config.yaml
hidden_size: 384
experts_per_token: 1
vocab_size: 8192
norm: "rmsnorm"
optimizer: "muon_variant"
Below are experts of layer 5 (counted from 0) of a mixture-of-experts language model. Rows are named router (the router's row for the expert), gate (a neuron's input weights, with its number), up (a neuron's input weights, with its number) and show model dimensions 192-287. Each number is 128 + 24 x the weight over its row's rms, rounded and kept within 0 to 255. Numbers have three digits each.
Before each expert's rows: "mostly gets" lists some tokens that are sent to it at least half of the time; "gets" lists some tokens that make up at least twice as much of what it gets as of all text. This comes from a sample of Wikipedia text that the model never trained on. Tokens count by the router's weight.

# expert 6
mostly gets: "),", "\",", "',", ",", ")", "\")"
gets: ",", ")", "),", " the", " The", "\","
router:129145097123121099140157163094137140135099170157138136126098069125152108165106150119118128106122109128114116106160102116120133105143092144145098149143129127142080126108136094158113120130109162159162180100111133136123139100103138146096144128148154104120096110140121166173155116100146113134
gate0:124106121159127153130131088139104122126143124151130157107124165106166105135133174094131112127126139129132147112120167142156114143149088133172097109173096130139113063110129141117117155143128116128149093137129064105150150093112110118147078120142128152086106161135144097159121138132131163123
up0:135141121121169133130082121135170112111116133098151091156138125145122159125109120181120133110143143137157140122122084104110127103123131108108130138133145121124070142121141087108140122103076178122091162092180111144153124115172141128085202131108097106181150099123127130121166106129132097152
gate1:161158087134093158113144148148107098145098108102103116151114096134134165148163111135123163132116120077120104139150115143111141118074113133097148130113146169141136114152105097150126110142111113160129150156105086131099094140138116161167096161106099148154110161157162133154117100124115135128
up1:062102133106145129091121060125174162161164143134139138132162116138107112142110139162096096096114144156159160088123120131129087159119132116144148126146155095100171127127143146145128057128139114112134127107127112131127160131138157053117106126128125111136135150092100130084142099136114139102
gate2:149125115137119122136151143094131126171068122118107156137121131139096146092129130114134105129109132169160139136108107146151136121141127114159119095153112117100157141140153168128102118118079112142132103160114119151133136117115143154145138113136120120125109142087116064149131164149128148144
up2:134128092112128129120130136127113122139067115138175139091119139142101137092145144138118153133122143129125113149137102176137146126123144151124122086166135139075115118117161128145152156154099149089134098124135111137124179124137149156102141116139140130123117147161137142137066202093152138113
gate3:132154113144116114171087116138123158125157133172122108089148101110117106134101113089146129138129095124142138119078151172128144187087099109151081128180193131126077100106118111114125140136151139112107110095144132131143118149120103117120115105166090138127164111138133149131148118127155126137
up3:114105115153149129064157074067129150136155135112153176154155136137146158137124109120085127141122114118140170142129108130160144115129152145098144130116101114116138146118178157100117110154107145146105145156118133130105093106146146107167089134131119100151141112168126091159114108092116108095
gate4:122140166097124131148108152130093154115103108134160142091163110137140134121071141098114144122145122134105152103119156130128143112093118145124114153124179158185141069096111146119191128110156164146098106134188101120145106107117143162142106167109096135138112160133100120150125145138158166082
up4:134135116135134134122135075136138075113157107108111134120113080160142172188136109128121145115122080136118167114107127124151129121132144129132135092143145166073144139133132124117124125106161109153162123077115141189123162169122128152120134114087174162097087121125123124119139079120109104220
gate5:110151143160198120104133123137128106121143127171164121120153176116148173167168169144160132104152131133123109139089182166135133113088148126157086129154155129108174167109138136107140119116119135095102131100100133102147123104089117109133117086118111121093116140204130099129116161089116103149
up5:105103129098152117152113106075126146142125127169103119123126106127115104068122119101139123135097174143094130157125104091128145156124096135099154098129115100192117107136110115117123145160093139135097101120129135127120109121120142132119117141094172136167158130077120153132147098133148085103
gate6:119150166131130134138151169119116115110103096129118119137120098105199106124137147148171162174123083146105088115139108092113147130124105175167125095097148159159090144103111106080188150128136171126139154167153114129145108148152116121156133118109125188178109124153108115090156116116116120153
up6:105125102161174090135136101156120125111100075134100135098163123115117119156104144146109137129084146166128126142114117140150116133128137160125171114106169145124101140094189101133139106140157153112183114103148130141096144130117125125120086111105066152157139116099132177149145091130105177149
gate7:135095139132170075105148127141122083172121141131129122157116137141139142104177104107145164153085102146100125102101128175125144132149136123139103123128107148082136149140149115068131116119111160102089104123157133110111129142136106102165096099137168170130113112160139125113082124144123094137
up7:124119134125133133138102148157124128083145156089124119128105131138166115155122137150092187132083143117131146128165162208115129116110116133122132136138156104066096151178135140145126152158117123140187123116070165140098126119111096138168131104135097133096140115123185145097082139118153107104
gate8:125139139123178124129189099114191109164138135108123142162148146166120105150127073142132134173084102154114146138072136127086122148129124080110167100099156107101132153153109071129116131150126148175124105138132162131108153132138126100139132161112149103116152129156177132129080156086138124111
up8:140113112122145132133078136135088137121140159116133138127110139109141144125158120142120089134115103093131122099170147121142129107117155165112177145189168130118165147111123161083121148086113141096157128173102093146122120144098133110175123108158119165125126122105110110130169089135088097144
gate9:120102122121132145137194122125141146156155142155150157136187097086175115095124118144141161182143137140126151140164081093164153112108157146104085114141147126161141131153123101116162108116178137169133105106096125104133107124102132141127150206103107122107141110173100123113126121146101141151
up9:098137082115100105148128156138106111126125130153113139118119131131155108136082119129143128183121078120113149124120113154147113168151134134122114131160172127157136140143131118128126091132155169148105113127131159112138104113123118152145123143117126122145128106200100072156123035154147110148
gate10:101122138129133161097096153160150134105125128143123114142186085095133084180132118111154142139149164185144136140114121140142136133136152090138126142110156108119127114130119135125159163155129069137119120073098173152169125113168094123109138133154160136166156160138130158097123114129124134109
up10:130135159149044129126148108138147106170127151107146146124152177172121136109165144152133095144128093053130083148164142147156152107100149150130136121148131144152123117121144121142104148125104174111145114132170092137138150124133123139148079147080105169103131116142106125126108130082152111142
gate11:177111133096155102162120176080107148142118105121115168145134132147146105142148154128119126104172097100136146093116160094137122107088138137180159140124056107170127150076096173085117131143146146087140112106106098147099113136170131111111159103111130144145101146117113137151137131129121154102
up11:134155112110144108141109138147102128144148136107134129097138144137095093123118118108104151108145167127124130056114120130096103143134149167141116127142112101103144098099099159130122096131149102148067142152148079144128132099126152120164127128153164141177128090135102130119128113108114090136
gate12:162126131108134135069140126139132134130090067082132111154147121103095158154082144133164135155132092132115082129103111095148129113131127113119096122119130127104094151134145143171126145147117178138128168129126151152139094113135152119147107114126140110154131107104089101054121171152154129138
up12:156155108134096124159134100128092105132113174151143146136151127130132123137147153119178147104152125143111140211153119120121115128147142152146084115094147170174090144142148114101154071157155141140113080100107113143112136142117134156163140126160126147150106158149134091112103095096087093133
gate13:130117128195134074123122152092118146103108111120106108138064123105134104097075118143140134090112145077115098133172138116093138127087122108124114138121082142086094143102082158143120151130150123115154124107110121129122106157163144138122152098125103136153127161108117136163121133120139140099
up13:152133110131128107113095118137085132148165104130149154162144097146154092154148142141134092144134154134113145171122095105153144127125134107141113144118115088109148147180122130145144105144143125130093116136122113116134120141148155144126155112151166104082129085096099126170118135127158111099
gate14:132118142098142143136147119112163120164124114137131157131104159087135143170141147087118119111136152104104134142126116141126159105141106139163143154130119128101098129102107137126118138124157151143107125143098141169122098099098125144140132083117107079148110143130115125136110134159121181124
up14:078148102159185103134089128106067127115178132162163127106108165110106135116115101141136136074117112138149104108099128137144090143116123161073119122122120108110113105124125127133126128129134097099138142123091144148162119115121136161138096132175139190125167124113136135083173182134120140122
gate15:150150147129118130170079138111077151079131119133135136120150104126175079122129081140142137138147130138165128150153115110103129162119122149116123127098103155153065097134128145128166156133154091175097083074219124147133128109103104135120165162174154149137163131083193139127127161089116128115
up15:114125162126100103105180151152114136140151101127134127140104158160135205187122144137134143115092095105161143062151137189128137128111112102127101124146133157148117093081132096169119124131147118120153105175128142097129111167134148149128093109191119119121103130130099119160094101137120130128
gate16:118144101101090142161116094136141166086151176127130078107145128121102101138122093100130116108143096143155135145151162123136124110081112144084102159131162163075127147117094118151110113126117178115133138104131143157154129122171108136154113052078162132135122137094099118156132136110042136113
up16:107101148135157153073167106151130107175145149143176127136143093123138139095146139106112146150091123134131156136127133122139089133167117083149136120088138135138094122120152157180174118146138081115059135156142139135136108112119137121158093117139136116111125097138156125170094125119176122124
gate17:101162124164163130129092149140145128081132086130110089157130195136105130120146175105172115120141115147149142146109108149162138082110136092102126130129132140121169122150145094133138110102158103063162134149138095156098125075136115126086098131134093127131102132140150126134132152124175127172
up17:082138125120138151114147130152145114133127120141103126148149163135107133116120147127127102138136130122127123136106153109140143098150117128096121116154113125142184163107152124120105109133166107102158137163132113137135143129105119129099155155105136093100104139101114132118084132072129079116
gate18:138075112114111139157161113160118120131156103113185132124125134088158175147142118138145141127146128149124137122109116115144153178151162118142152086211183117105118158123135123165106136122146119159133102083090129153105112113136084175115155169157138121106125110102132089126121080121144115140
up18:108103125107101116130114149114140109096172140160132179140112124162147151112163119144121134074114126111144119110142131083103123148095138119106100112081163132117143154141131119124136101108123119166192089140146100111118124120141128128151139126131193123113114170145126139169190107127119149138
gate19:154135129145131149159105120107155104127161147152136115138160135153131172156140130146129140099190104090142129135143115119156118123113096151158134073119184112124176089088091109153137146137145087142144108147125139137124126142161151129188134124108189148135117140107101129115123140101171103124
up19:135150141138106107136129121117151120144102163137124108111179107122166103099086108111142121104154159153139163136109123127136117143142080135133117099102144125110136133095146101134130121095127105193117128171113122119127128105133130113142138103124147156167125139151109125129137156096141110109
gate20:132148111115088148125131168141140135111131145093090134123117121125118136150151115141136151060122084148136158202116123131092142142119113161150101118152142124164107110148110117050127092138149184099117118169116121119132136132175156155145129108113138131126106118134115128125104116115128099146
up20:140131092153085120136103128128097105120120146130121107084107118140103124133123139138161159138132179120146109142115165098107145150116120158122106085162125135106132149109098126118135122117130141074127129136120112141100134129157157124160123141087164148084112108148128126180117119156098128085
gate21:096105115128099170143125169132142112121112112127100117127150124132172095148160143122142131159057124101117143114080098170132101120118108122151151114146159142151150129150105133155145132149098136107143099136133059106121121140132148139135116123164110163121117126056120103116086127126132104053
up21:151118125176117158142076139110119105124125117140148126147131122152177104120132146159145111100087157178120108112085102163106132122137125154154135129084128120126134149134110121113125098145124064155147148149106072110123122144120107141141105134087144111124146138139105064091093109165148123133
gate22:135121105138102143142132113144174111116144122127090117092098098098184128135134131134083114130139123135136120152160110129070129130134162102128133111141106116102102137072117139155123145137100102151128149122096160097161075134154160156165129170109141145111131121094115128133085111131104127162
up22:133132136112116162138110087142150141159143151123153156101100110168106125139155137134188097097095135132159117150139131110175090137118149110127101144090158147177151148154162099080123111142175160119119129168145128157116160108134117125132122097127136118126109147145118136126165105132182120136
gate23:117155113167141119145111149119125146146130097094098116114153121103090128094148123142132101074143112159161155130085096128139147118125152152141123139104118097128084140163149102143118132148123125123125143110093098103110101159092111132154144082130132145117136134138148110129099149121142170106
up23:160106158099149132145134140141155159102132147105076131111118137118165074124090152115162139117152107093087099152160084115112115117113130126145141126132100112145097117145125123158119152118161146144182087130183129150117119157152104121177138118146135092150139124171108106108098126081148127157
gate24:135111123129128150156118113160163157180144139114115151148134130170133175147155103088162110131135079156118132127126185120085129143108132131124118094173175117129140120136085103201102096123141171127134152145142141122127185142154132113144135197117133148060069122148115159130136133160126093166
up24:134151112114149205155113123109115131153106116135132128092120153124142143139116115070087100137145097138125152133110132103124153110107125152103140155158167187156132132130093109108047144112111151161153128133112086129088089123119136133140141187189096130124109124127104118096132102099118117141
gate25:128179139135119126153096119128123159128115115139103173142179154104143126128128134118158146149109131130124137158136136123142119112171133127154137121163138111141091147089134141148093143179106126140153095147102111103087124116158140134109150127161143136079116147133133078095119135118121127136
up25:139093122107170166131146096112144106141110153089119112148122134119111140088134140108167114141180113129144177128114173158119146109106147136115103096134147148117113129112146080132136119129145127136128135107117166126123113146140149098068146103090142117176134123123086146157119138164109129124
gate26:145130119158101142152124156175125118134132124164073131111115148126148122107102082119191130135165124110131136121142110126146136123120117137173075155116159155115117144129094126136091125172103101115149137104132126129083134140144136120131158137136130140130166150145148121105114092153096170159
up26:117123132119104135079109119148142136103118136116141133160096097132167134152149158168102106109145112153099125123101179130177161155176099130123113127131117134205161125124186104086175115131098165127103138122113089165129115147081140166135085137136133115110113109159125116164085126134147165118
gate27:163059108116112107131089108128123080134122116159089155103122088049125135086192115129129138121126144095104148143169152174112106120156133110157145148163143161099126136101107145140123128114124139155150151098154155141132097147102078106142162104118128123104117125129119115093111142132112112153
up27:142107152129136087145114144149123160118107105135130115109089128121089097117105118096134108118149183105142140129123144128164140121135147162130123189120126140144185103148113112105132134154127113155145150132118156158123096117112131141158129104161128139144148136109119128145108172096169143144
gate28:164120108112119131123150125136120152115078142106121164117108139096140157121161131113126133126157132081098128135100158100118134090082109133118139162100170115124126125124096140150085118158067117099102119079156143134109139153150150134209120177119125137120126161141139126100161143149138107144
up28:123149086130128138142102118107079160126133086143140111100145162156103135121135144149117158142151131158124114157160138160133111164131129124093099110126091145153083120112114181061168171125160119120141065147162130131137185132110088140067146081116135136107127122162145156112108135127120106147
gate29:141112151137091151107144088136153117193147086098128134143108137152117083117071117116105110165145120153122144123128138147141127117120107105142108151119100106149159144121118153091133093109078131150139163139143145104142081162141137151124156150149125103155099116118141151124166123103128146100
up29:144116140190126159120104124120148170149136098151147128136141123125149152107143137120142119167143160127130144127109120117173129143116140120150132145137130136101089086150126068174112122093113095134162180124070110142108078157146146154098173190148097160197151068141106128066115126120128141128
gate30:102139139141150132121171182063138126163144165189141130119105166133103134093139099137110144125128142104070119136101138091119126133097122127088112126141133142152149149111105141144133130138125124070139119096118111167122134151115137144130109119127152108147154109148152164171106098163109138136
up30:158138123122120124136117160115111151106100125116098158107135134130127120166141128165128154110164137135126073134151129141115132125144124171096128105131134112099120131153114119155104136163133136136087171174084072152073151139111141152089127139117086078158160091093108139093143166152155159150
gate31:127172118112116148150114083160069130112098165092149171133108101126125098131116114151134116100138094146124089124134122131110117139150146144109114111151140162171112135144159133151117149112122130094128115117169123120125102132168146172109147090143126107139072104126105107108116120105106133132
up31:143147124153133174138136103121110146074128117132114129153110116143087173127130121126140126101171138073126097099096114139107127115205149168133156138150134126104157171128119155159078113158107125130159084077120133112117129083160141189159140105145086128114110089125142156129159120127122150144
gate32:143121111119092110113111129170113114099109106123113086123157138132141143153135144099134106103166085106140156132137125165102117118145101116112093129070149104095155130122131119133125120154145095114149105175104111101108129138107101119154089144155109099077136145155136106123101114122124172157
up32:129120133180095108133088133125089141139167126114124118130153115119124148117122119072107108139130130164120119114109136122102129125125107123112160138098139160126113117167154095091111094115121124148163131112154114116165120087131116133097120076112128144130105153099116056110132118129151107089
gate33:102112100068130142126102145096132135156096158136140140146167135145118120138143136105120122095140113110113113115153115138117115125157127174135131093125148087124146094130100138126098154113118092112134128130127149125090164137129109097123177154110131149153134076144153125146151137097157137148
up33:135142119102103179081187146143103109115149113162133139125134128137135128089105143131144122116119148156107163107118128141179164149151123097102149152103102162114125162087077079177159120164129142091143088186129135142135130109130131132134102087160133142160122113152140134123121116162137156148
gate34:072166136134123091147141146099098125130153072140128124156153108124107127148097137104162130108148171153172121152110071134125155133147120150157109097115122079191138157115102118115147140097108164124153082142129152104128126120106126117121117140118161152152135119160124147148164141135138166136
up34:175113083134117132145074136136128117142112128098095120108126157153147120158151132125098117143111088117096144128132142144136157131117140125136093160155159115105123131136115121151126121125116112120123173126148126149167143151145107124121141100172123139128103188135163122095111132121111112146
gate35:169107125152138122083178158124133122129106146105117130121113131127142106115123153139112111183170093106116130106139063125150137102067109118091147133169163084083166163142112154098151168149120072123134183120141131113129115153143098140099116156167135143139108135115173103119110104153072112168
up35:119116136167160108149130187125131144125132094113138163134122167133090084131120082150163113138165193119088113124142101151090146099114095132137152131147127105139135116093152146083107116143101117133140081139142166047173145095134124099130121107155089156130136131130153124132142173129101114126
gate36:145136128142129173127114159101114143129138173144136128109099103140113109148137119168125133159116167089106114117114129081096157146067132132113095126135150152170191136110133119116110126116131148124145103119117110120135134145122101118160130107126134127165158172114176129069149134154153101145
up36:107104119127139151135116148142133130118138063071136151160119119109109130174120134116114166094175125158101131129146129128180098125122068122097163156132137142152131110111132117143147119155133155164133179087122174154091092110113128116102133114116144147106088124122111147154154136108127120151
gate37:131111116148139111108126146139105126079159123113158096132093099123095168140128119131104154128140171093109121106103143114126104147154143168110154141105123143129129152138159146129138136105115109091124118090099151128112104144130110120147162091153126119126129130092115156105160122191109096102
up37:126105116134161122149111130117102083116140152127121130134123131134156139156117148142108115138063118130128122144115147118119140139091105139117148124154111129117168160117124104134103075157161120104139118137100146144156081160114128101113128092127146153178127120118100144166094139140167095154
gate38:107099093124135160142141166163106126121121142096110143126137149113131133166150069122103131110133136129117127129153089133157135142125130189121084114098159096101081115137110201142135141138100178116146160100079119137066124122145126159136135175127158142126158118164089117123109147111112097139
up38:132135144126107135145149132116098128146103139099162142117153142142163153131153094128140152090107119124123130132121125146117133126161138116122122130098167118103133142141101137103131096108146184134129150133085127124125168117125144128158114135140102119153126117115127153141073110130105121133
gate39:104168142114162117118128155113130156167136104154153129171162137086192094113150120138116097131143141130140123094158103165135078115088095104170144119126146131123112118134107149133151119126136144109085143156142137140127142124128131104114138180111134140122134157145125105115114081122129127137
up39:098152116132075130152138152121126151129125121117140161122149105135108149142146146132122108101174105155152116109122115094115112118126141083148121147132182114105125154143125085078137132157083162105125111145168136138161130158146141142123148137092145115125080143145115090163138152146156145133
gate40:128105140113169112135153122085112130147121145117123126127110105139172188081145116125106168142112101131136178159131132141102109140160151131109110103108121159144195118103105128154136130073145197145105135146133152188090126137140138088153093121114128122130119141120130128143106084149146109129
up40:123148096166124110136153084190158112133129106115107114149130113184112122160150124114122153129175088084127129092118139157139117131167105136129187130077157123126097142134152133154118106129112130112159122138143121108116110144120098106109130129130124146118157121122155133105122128136110169147
gate41:131142106124127151128115137166119120126090117113153141089153125164121156111151128097146123100160089127137094109090137139145142117087144109171126115122122108107113135146115135158142111191111177107134154182117113162124146087148134134164129132158162104121127163127123126108144119097129093145
up41:119144102122124170136122124136121083155111145136154160093151101175146170128129147146116136111148112129108091088133136149125115125100132112105123097154116155083132124118156103132131147138122201126145133152142114102124173104157131143129132121149114097101121102151146121113133141093125128158
gate42:153120142141159097129097169094105099124167105097090182107153146106124139122103117098087128108156144124116142131131104138107123130116147150153133151112194100100117094145173166154126128100124076124124101097114143086109121142118129129159136125149151135100097130138136125137138087162119133150
up42:134123118142133136083133110145115126119081148116147115096130096117140090148156140141117148074129083127153131136101134153130141139118137143169141108153120120158131111123137105111120108137138111128137099139105090131141173150113133137138113165145147136128147143117167159142104102117152133123
gate43:126132099114105131153112159129080094147122153119118129120146103118136142084133134137116152189127093176164158145144080108127149092140094149161083128135169104125198181118092103144131119145103129150151149130145149107135108130132144149124119125132113113097108113124113108163151166135129077115
up43:138106123117097120097120109131129077126135130127115144110129137117116140143068139127126142116142098127106098136139158120133077125137110077116130086159119145097112157167103163147169149146172188090128122135102099130142098138172132133154176129102117162129124114092110121090145142089105093140
gate44:139111125082104105153138134143082093097126147120129139131097105134151172114138107147128105118159129103107123154102103125129169159146114143111160128121139157096105140139159124137117158162127146138120135113110132120117137087120129125181165146154178143162127132090083104139125075130133132135
up44:123147150180154085099122093137162128221139086143123127105101124113137089156135134147140159143119135098115112104087104095182127101130139090134114103116073116169119105089158172141162119126127111147091154131145151139132118110131135112136153119081133142123143135142118116147133154140133115101
gate45:130139103092148096076089167074114088144113166149130071126154101150188153113076116127116115130147090115168110106114147123138128156131146148108136175128144112126172093135146207070118107139166129130119171091115096136122116123157108130134156139178122138098141128111123105117142145114082114106
up45:102126128166120139110137135137130117153119145146120149171163121140121136123118193138108119099144154127124131075183144138117134116160127130182133118135086142113109137120123148134131103115143152113133121085104136131176157152131047106187153115122138127113154114144136116109129108135121112114
gate46:131155116180135120143207156091131095115133119146105119133113107117139119132105105134136126163171067145142157119078094121153140160138135099142117133132129145160122141123145119113073108137113165114151158124099160145076115148111129150107140161151117119151087138147122131102114124125127056153
up46:128148080132158129095140104134130198126161175117113119139124157123125065164078183153144143139132136100167106119110107134148138133151152158118123138132152108112176134080070138109121168127123120124117092135128142123104107133140080130111144152109097155144138124135117103098139173091129105167
gate47:144109156110124132114106124131161121148158166116122122138089100120122113156138178133146147160150091123135138090136104138131133139169093114121084126132134163118151135112108104125126137119135183131143086140173122142075149137126126138125144151093123132129110164126144106108103155110133163127
up47:122117146109114138089149153090100135143124155062133099160126123138119137131132117125102121147147119162152104108143123124131091143182153151078099158147120152141151154138121137126141168105059144138116178136176124165102100147128131183168130151146117121160087123134131100133097113132099112092
gate48:112149156119106104132150114128172117173097139143133134156098107121097201148122134149144116096134135147132117124179139150119082106123128130126109081096128145098189099141097103151142074091145075160149112145133125128181111081141156125137135089093161111167111155089119103158134136125124094162
up48:112135130142113116141142097093159169108112165110153143110133110130103146103135153102152117114087141186139168141097177131107121104138150133146125116126118059109147133109085069130143149188130093185139127138122137118121150107126112111106098096115128160102113144126118089092089137120144145168
gate49:117100130123161105083114103114116094184165119092164147109137112121106133125123126137128097112152140132122100130132131140129088057098127178161129104128117088132132113138134164130127119114166122106141120139140094145144110098106146146085175079155117119126127156111125107153108143154107131118
up49:156097125137156126085080134084131135158084130102154121148112130123115129152104132147121129150172129123116116104193173137134161068120099180161134113121116129156138125127119152142151165116119111110122108156109136123177108117128157138130119079099153096112122128124114126098104141140126179076
gate50:101119122159089118165124141130158091191119148073148139089136173173135115160137092116165088097134076174175113136104105127104102138121114100139096142136148114140145137079132116123152159150139129142097128192143146096093118113108112160087150187162149102147090112150145094109139165138154130139
up50:171152116106141159076116119128123162124151102137125127176099126092130121110136102152108143179142189117111139108129146137123145103160120131088149101133133161134134117150142141119104140152152124091141120095126111128145105127150112109129117073133106133116149151115093154154139096120102121130
gate51:152149178139133143156123164121122144098112153148114134120137148073144149139138131161128117102126135160151138137110156133121149098139135133146131126135103078142159154103151146116091158114119135161144090105133114135117140113166113117120137123108145147108152134147165126140116106109136105105
up51:115146139144151110162093139107099113111100148121149140145107137149146180096102145156107128128153159141131112136100111118111154156134131138108135154072150101120148123093162089150144099124123145111172145115133111142121091123131098109117193121118071163171140139149159170099116136099176122120
gate52:118185134162124114128131151112132125149163124123123139137142092163123080084140117125107156138146136110105142092114158138197163104119159092184149154130079101162102121124099126155078156127081164156160157165133107102145112142124127118148139133096117114125169098176132093122116131148141140102
up52:137176127153116118131150145097111130107155139129131116108121121136118094116149119152118176153153144115142148075143145092137134079112114134175107117104114130150151137092114124130118135112062122142150134136146121146074159163078116107119164120059104125102144123176155136140174180134145124105
gate53:150148158156087103141129148086116162128109111123111160146153115140140124114096096141160108156115118122126104121146081119183141132159093110120147106175122144144131148131130145146129153135102156110166105129135146171151100146119094149114116120110141162119146124126098078110154136155142149144
up53:111119098138175155150157147147130124110161110099101090138113142095099166177118172142099115105138117152137157145104125164093151154131115133133134148067131120111159144143099129109108133106128073132141098076180129117099134104110131101127157178135123102144112162118181136147131141097118109137
gate54:147162080124116119095112153119130147173152163083094121152126087132146146139123098132137149122162130152150167111133120100148109119071117125181114149117149141179114112142143133131129122143103108130108149140122129167109124141152155126211137110141145155129128099114064137151155128159141092112
up54:152131155145168104129153132108102123136121088098133097122128148150127142131103146090144143106167116170163136167116083120151139144094117133111137147115146134181077097150098126108147137129118111130128135114119113154114109187133128178155156119125117088167096146143093074110134128144140082154
gate55:143141164145140126099123130115154158134155123125086114122145147109132163120093107133167113129122158119135077140153113077099136125120161113149118116165155109111102116103137135095103123148136164129111140139105109163164084097160140108136096161096165147182150119108098128117152159133116123149
up55:141140069103148142157154137123200100131113158133143132151119134128132127156165145146104132173099147145091112122124101171173117129136111088107099134103129098111137094118097187169150155130137155104138126093109092150089117153104110148130137176138148116071125145138129154103123059106154147129
gate56:145162138126135134123143117120082095125099107131139132166159094172088086119125154080086181115121101140115110119119121125120127148119157118140149152155199164109111140160146110129119144116150124124133135121119143128107139152123176137135130160157153154132104109137121124100112126147139131138
up56:165139138141133121096102106120095119152121081113137095083168117150117078114152099082138171159078134111152108142133112070152128161135137124104136155149138138095102139140123173136164130119152143152133168104111155149065131127139161093109118182128116120098118086137138156070151138111132139124
gate57:107129151121114148081169148132129112153130096111107138152145108109151149085096151141116103124154116153125150117135139147184163069137122143148130160131129112071145148126125114172096062139072149147115146122124117144183143136099144136115109122118089122140100143121148095129105123153143100094
up57:091107137131083115134187128099141120117089158157127125125098126114143159112107141165138132116156156152166124142104148151073113134151143163103064122123072119155122134111086153090103138161115114106120078166113096152136147131128102093122129155161089116153129105148128149123140128129148111101
gate58:129131106114159128115175107155158157125131144120130115115156080183174106124138102161068134164136113122105109130160116093201117158149120175128152136130101083111101089150156158142102142114075112107102146119156130117104142134123174135129137185130151144134104101094175132121171173121114155167
up58:127152116115122132137080064135121165170132129088149132154149145157103117121112130158135146156124147143138148136081105094098137121133152153114165114127109109111125107121148107123133133140128123095135135131169153137146117144115174167126165172113121125128142111139121142084109191120134098114
gate59:147100114108154132157114156111083113086095121142114145126162127145069079155120114131107140145137125142089119159159133160100142120139125137075130096165090143159136138145112153097180128124152126131110104149144103150160141128172125122096148141133089125125129153145087116174143082099126127138
up59:115126116175146084151106134123140087146128119107136135125148155161107131142148144097132132138168146151122092154081058122152120139131144166130131143152165138151143121126169154073169118152127164146134147118173129122158144126138094098133089151132209122147135088125116125117125135124144137127
gate60:120114154154122151107182141081103126132097150148099133151141115151133078166157096146120112120123131164144157160162117141120162120163129119105123091135113117144176187180132126122091166144110115156132116147174134078101149142120150151113109103133149103124144097098095118138136117146166119158
up60:136135079188125134151072107076119124149121101073140098137160159168065101118144138115128101142115153109155150145108093154152139129166116116114147170109129152139075105148141143144145137114131123118166160132148115123110123116188091122113098129149106129159145146106092128130146125125108093108
gate61:128095118112117114161162131101120127143057133129131110131143169112110118091121106108121078135128154152162163076124157094172116108111159132113163165112176107113121109128111105107108132118131134127131113172091126129132116105128114084120124102156095130117172130131167123114124112138121178124
up61:141153098133086131134134119099190137123114174128113148102095131121127096108124101130136099160101147131145113121088108100144137102102133128139159122113108107159160144157122092090089123148107122158124132110110117125109158163076138098127174091145110131142180112141165084117155072119162154125
gate62:139121138130105144141194110119158089143132160122092118134137105161129121181123148088136162098147104102132130121129185104106159077132180148117137147091172152088141138122094135107117081130151107137104143124122097109121118154156154134105147130122076053174137101088152156155104054109119077131
up62:124132122156151180099153160108083103119129168161143108139117141131139185137151096133177139111127175115150134156141159081100145159132124132155117200133128121102138135147118126146125123146143106129138100107169126155108149153130123127076159134129073106140144071098144151164143085139125096153
gate63:130187198110127084094146145149146110097100146110169143116109105125147137104139147117122108119102124167180141147119116135152161087152130152154089126103108137108087153122166118100097128125154148067134123158143125125130097150112177126148150134153094108153112147105134136113100168121151169116
up63:139125149123128104146145115131129166187151134129084142131146119169139133129117125120067141135142138087125123097149126087131138123114099137113094162085176123150126146149145152120137146121141131105091098137139142160118080136120123120110118104146142110093163088126158132119101115107123123128
gate64:143129127117131132145115140117089117120115134144109170153135130114105083143179129116152111142151176112109092109161100124139181115092091174119083110138102146117133119161128123071107138156140133131156163138145114128123137113095147133109144121110132126186098129145151172086129121124107188139
up64:123093116135163116118147125159138138162105133154143094121159098104108114159122131115105152145118135129129090114181148129137108124100137105153107122124113104139146118117125126143145141116146105165118114134114134089139088128124093123095128160122127193054125144105091076175145098105143108103
gate65:121105110096145094129077121154082121178165137150113144088115095132134124145112113117073129140109143075132129124137157114140106188149121098152159096130155141117089116135143148133132131106146151135063087134169134139142123169132172142126090090123178154128143135092120140121131137133134117143
up65:117105124115119122137136135124123125121090119090127109080139126099136154170153141130109179116110130109158113110118152135118103112109164115121140125128132107129134080124157130171101147136098116143155093138146135144084122167141159151186088112104147146107137130112134118107094161117093156113
gate66:124175140178129082119126197137106156104147152098144148134142131149173151157123149146145120131115108150147135099146120123135170121127184130159092143148109091141149102159102147122144087130122127099094108114089094148130166113111135148135143157157105123124131128072156141176139172088156120150
up66:131134136141108116102142095112129156109137128163171121097157104090120123144135150164123072081094094103124119125150137105086102119152122180108136101132125154127101102125114148107137132135111142147135101096127151103123130161092107144093143120123124137122136123153124147140148112107111135120
gate67:091148132132113126114113110137113152156099143129093109135114119132110106146164147133102115121118075049135143100137162142150121117079142121106161110087126119100134118166132104112136150132116089121163131123127100148156136128117138116163114118097178136126134145154081113141166083142118207127
up67:153130138147139070055159128108099141132119143117174112085170132100102120097109121138153131167144136173099153115098099125094114111110114119146079179143156117157157166136092139111128114172106122087148118112118131083140135123091121126109155132135122130146128089106170129113122122155105118101
gate68:099134131099124148091144140127076125116154090166150101109109155129089120138068138142151125126145131116132142077102125131159122134122121153163144115142093148124129170123141150098110101124108102117167111093141137107095148151101131084127109106086145159150129140161119099092142158142125158095
up68:156107113088130144133130176155144154115141170136139147116112104052128158165212133124146126167134126112106095091185120107111121140140110121104124148138153128097164125154105104150163116120143104145119111144155142116135117129115109163150093134111149152094163060106137107165144135123157171160
gate69:131145140147154125125108118111081119146078054098125149154137106163152150127153099057138147127083106151147136131159117150100140185109140101119131118143156135092112128092100115085134132118157128158111109131137111121128139161146130120092104125128155163138133145165130118087081088099132115148
up69:130152124114175117118131143112148114125116135110115134127110135125176132118159116153134158148124141133173136168134176107115086122136136090089129109133106079113116138112109153135140120126121113111162138140132137122104116129111105137118144122138169177129173177168147116131152170156115115170